From a checkpoint of a small mixture-of-experts model trained on Wikipedia.
Experts: 32 experts in each of 4 layers, 32 SwiGLU neurons an expert, 8 picks a token.
Training: a variant of Muon for the experts, 795M tokens, 2897 steps.
Below are experts of layer 5 (counted from 0) of a mixture-of-experts language model. Rows are named router (the router's row for the expert) and show model dimensions 0-127. Each number is 128 + 24 x the weight over its row's rms, rounded and kept within 0 to 255. Numbers have three digits each.
After each expert's rows: "mostly gets" lists some tokens that are sent to it at least half of the time. This comes from a sample of Wikipedia text that the model never trained on.

# expert 4
router:159131135110145157136154148152121109104173131127170156138117090127123104140150164109143148131113158145130147129141109082114123141203125097163145091129152112108124115094122132074146106098098141153131155148168123111182139143134137107157123135126114131119127105116120138122135123156088125142116122068113159108124061115119120139114137103142123151155072093118120178130103158149173117115141
mostly gets: " United", " American", " National", " States", " John", " County"

# expert 1
router:116130142126131142149150108143127157101141150135094153119127165185133088124123110109158073107120114134134164130112119114139119126139103136149197116140103137152128140146112144113133072122149114148144124135101113121128093108098128135124164097112137194128106150150125112117131118114127090171118111103137107101130102127119120150146126122142052155103133075078156178122117097100096100122098
mostly gets: " the", "The", " his", " a", " their", " an"

# expert 15
router:167126119153116160130146132149165114106167130103080112139112107141137119122067143145141140127119117134107145133106153146170120126116158148134107129181124134174115085129161136117132093119111139135138136145096130149067159146166118152107107125128149123102124164061179108106128139136114148148182113131123157127097091165147128137082132076141140165103147141113145091134113124113130130121101
mostly gets: "″", "}", ".\"", " JPL", "\".", " years"

# expert 8
router:066135129105123127097142110125133105102129170145144132126159162129129136146127149154169110116142143108139166090117095138112126144176115125158114143151092119091161131107080108124141077146120129144112142135162108152147100121100116164143118141165117149128130166165145121117136137117153119121147102121108098145127109124089118147145112121115055135104080084064107137078147155124103124135149
mostly gets: " the", " a", "The", " The", " his", " an"

# expert 27
router:114089135161142164122109123108144104172154123059135140124143089132129145141134123130143137169111149121145127126112112108177160155137124154160093139126098147132151132121126091162138139098137183141117113111148203118158095149141109189135133157119154112135086145179153112103143161109145146099095109167125148149134110148136136128095142156129125122138119084157125121152124148088113142133132
mostly gets: "\n", " ==", " States", " Party", " ===", " km"

# expert 0
router:126150155149087125130153151143130149132123126102119126104130151155151128139112156116124137084130183106122083161158117125163112136103121158096140166110134123136066128133115098111168138138146060120130119144109089128124163168125124148105114131116154148137115144133120132106125122138154173165167129045151129124145099114132128169120117170151144085172108115150118163115142133137111138110163
mostly gets: " |", ").", " which", ".\"", "\".", " but"

# expert 19
router:105078094131105140144124128100135131135124146139126101123135095134137112117100152132128142181100150115131148139124149139158147100083120161121143126117121157119111105149134155143093101126123134135090094122111157100148152134137120143143130073126158089067149082098136113090109065138134093071120149112133144117144132106148101119120133087134159184109147131153140118141112147122060147096115
mostly gets: "\n", " \"", "-", "\"", "),", ","

# expert 17
router:159153114140131162111150138105087117152138153051092076143142100141159128132137106123154138177126141133127120130124126141153119151153119149158139126109131189142103111108108134113125092101149180132107160135126141143113149138145124152142136161108146140127132128137133083131179123121107149110129106108111188157165176144158102148100107121073157160143135111099142099152135151108107136138101
mostly gets: "\n", " \"", "==", "===", ")", "\""

# expert 30
router:120151157153135122127133135174112167093145142114119113160132153080106174132141140107162134122147128137174135156119131170172120115155117123101148132130100104118089122145166122087120133137148118117112144135110113092144111108115076171104181157120127177141155150125065156155121163134103119160116088137135146125117113114155116105137145113104107092135122098171146165117136108129170109123162
mostly gets: "The", " their", " his", " her", " the", " family"

# expert 10
router:092079114153076138117130146127142118148159137137090109101122146121139103120143149100149105112119135102118166142133162133133061137104120134118131133099112133145103144134127129141157133115145106108107122120095151118160129149110129114144151081132159119099146141112124155141132095168159179118138190088108174140143069126175120134200145137133122106115107121149146141089140128133086130112157
mostly gets: ",", " and", " which", "),", " –", " but"

# expert 28
router:117124121159098163137171096172107136136164126105091127110133111144109111134095106108135076078135123142128132108112115114142115094123139151136141119105096166138122108105114141120138145117121113116137165108118109119128117084104124172140185081121140096154111103084092082095102131154133068110128166130123131105091085156100146142164130136137125178135128128128113140078128089125121107139112
mostly gets: " first", " one", " not", " more", " only", " second"

# expert 31
router:150106137096119107120135138131126129097086086124136115124149134138104145096133127139130108136173117143150128157129169140126150165085126129089085166094128125107157160119131130124138113148131176149147147129102135140094121136134168133118095085118141127133129144150150107131155105112136139129119127159085122122125148102109144139117151154103126017102127203135119084101136138106096155147123
mostly gets: " S", " D", " M", " B", " A", " F"

# expert 7
router:122114105061125123157168122112164137117143110130130110148128093105141145127129130122068146155128142126144078126148135160112125117154081077105049143138124114089144141143134152080129163164080168136139127122167105102153129143124164130118081125154093116140158156107157104145137101141147154114125148133136125080131126115118104139112144140143150085115126152121118115146127161142104145137104
mostly gets: " S", " D", " M", " B", " F", " T"

# expert 21
router:095148127138165065153150136095127119134106130128104184178077126130116152121134099120124131176155099106160116138178110175115134141107071137126148118127135120130157168140094127127114116164095140145119130130121157146119113118124141125138140111100147111145137131131173178140127120139131103158124067137149095082132111133107144147149175152138125138124124145099140141121100127114147068130087
mostly gets: " N", " M", " May", "′", "″", " E"

# expert 2
router:125157117084148092158083118102134135144064137141120100101132107115167127124134150121104143105157135080131130131151136108114115136056120070088160131119140109138115158154129158156142119149106104170094130146089093172120112130116110139100112129147115121113154108140116121113142125133124139095150138138143180138102133142115122147135120167118130091149165100114129089119132076108137077145152
mostly gets: " Ch", " Al", " f", " re", " c", " V"

# expert 11
router:115159119116162112147086157124078139124072154136123097108121119141150131137148146084118124082141137099142153148104151108111162125045146109075146110109122101117095127142148155177137098140138107117149148127105097164099123095135118129112149113141143137129149095152107140120152135104097128107148150144131121164107129131117152143170131169109138106127152106106145088097121085111140080142141
mostly gets: " d", " c", " St", " f", " l", " b"

# expert 3
router:148141117117133156112123121161118092136143151149137169134090143139085111109128156104123123124105138143109154110179114128087111130168186100171116099121147141112162141087103157093139104127098156132120136146162119128142114140158177098136100162149118100144122131110113114084126110151101151095114144092125164099123074125116152145120128079107137129165092120124161162152115152156164113130104
mostly gets: " John", "ak", " London", "ai", " York", "ah"

# expert 29
router:143150154154123116154133115115159147121124130136137125101132145134135118147153089162095128075126103127161122138116105119090166123108116105153120124165165118147167104108118100137107162077071155074106091119132151100143142120107118083086153147122097154147122092126144155116145143116129142108097117145124164146152168112141135117150113093142158083115102129110095127145134140177191148122133
mostly gets: " in", " to", " for", " from", " at", " on"

# expert 12
router:143100141158119100119123139097109150118150109108113109117132112112110164123123147105111120143106146145156113121150104138184091092153099188130114124117117111155117121135111113155134172154142096079103123148161113132078138155145146110127110101104175105119117126101115131109141142148175181146109142098125089131140054142165084133166101156156136149126115154162110139128150148109102123109131
mostly gets: " University", " It", " Party", " season", " League", " city"

# expert 5
router:110167157082120120138119122118119155160123145133106141153144111131136156084120125147111139117103104145120111126102108104119144123161166109108078125128156134121189157110166097108107200103157138125124139123139153131083108135120153130096085101140105074131073167132127126123088111137130113128141110124136113119130115117139084144082098138125103121194117155160154146124149126148106130094116
mostly gets: " was", " is", " were", " are", " had", " has"

# expert 20
router:113144149148150088147115093121132144144119109144102133082124155118094145132125139144139131096161110161127131115092108099132150132151145100150118152169129125181103078110140121143116112113118145109120085130151164113110141078132097074128118117117124186127084100111129163112156151121141140126122116130148143124148102092152167117155124090139142088101174134143060152114132111172150130154143
mostly gets: " to", " in", " of", " for", " from", " at"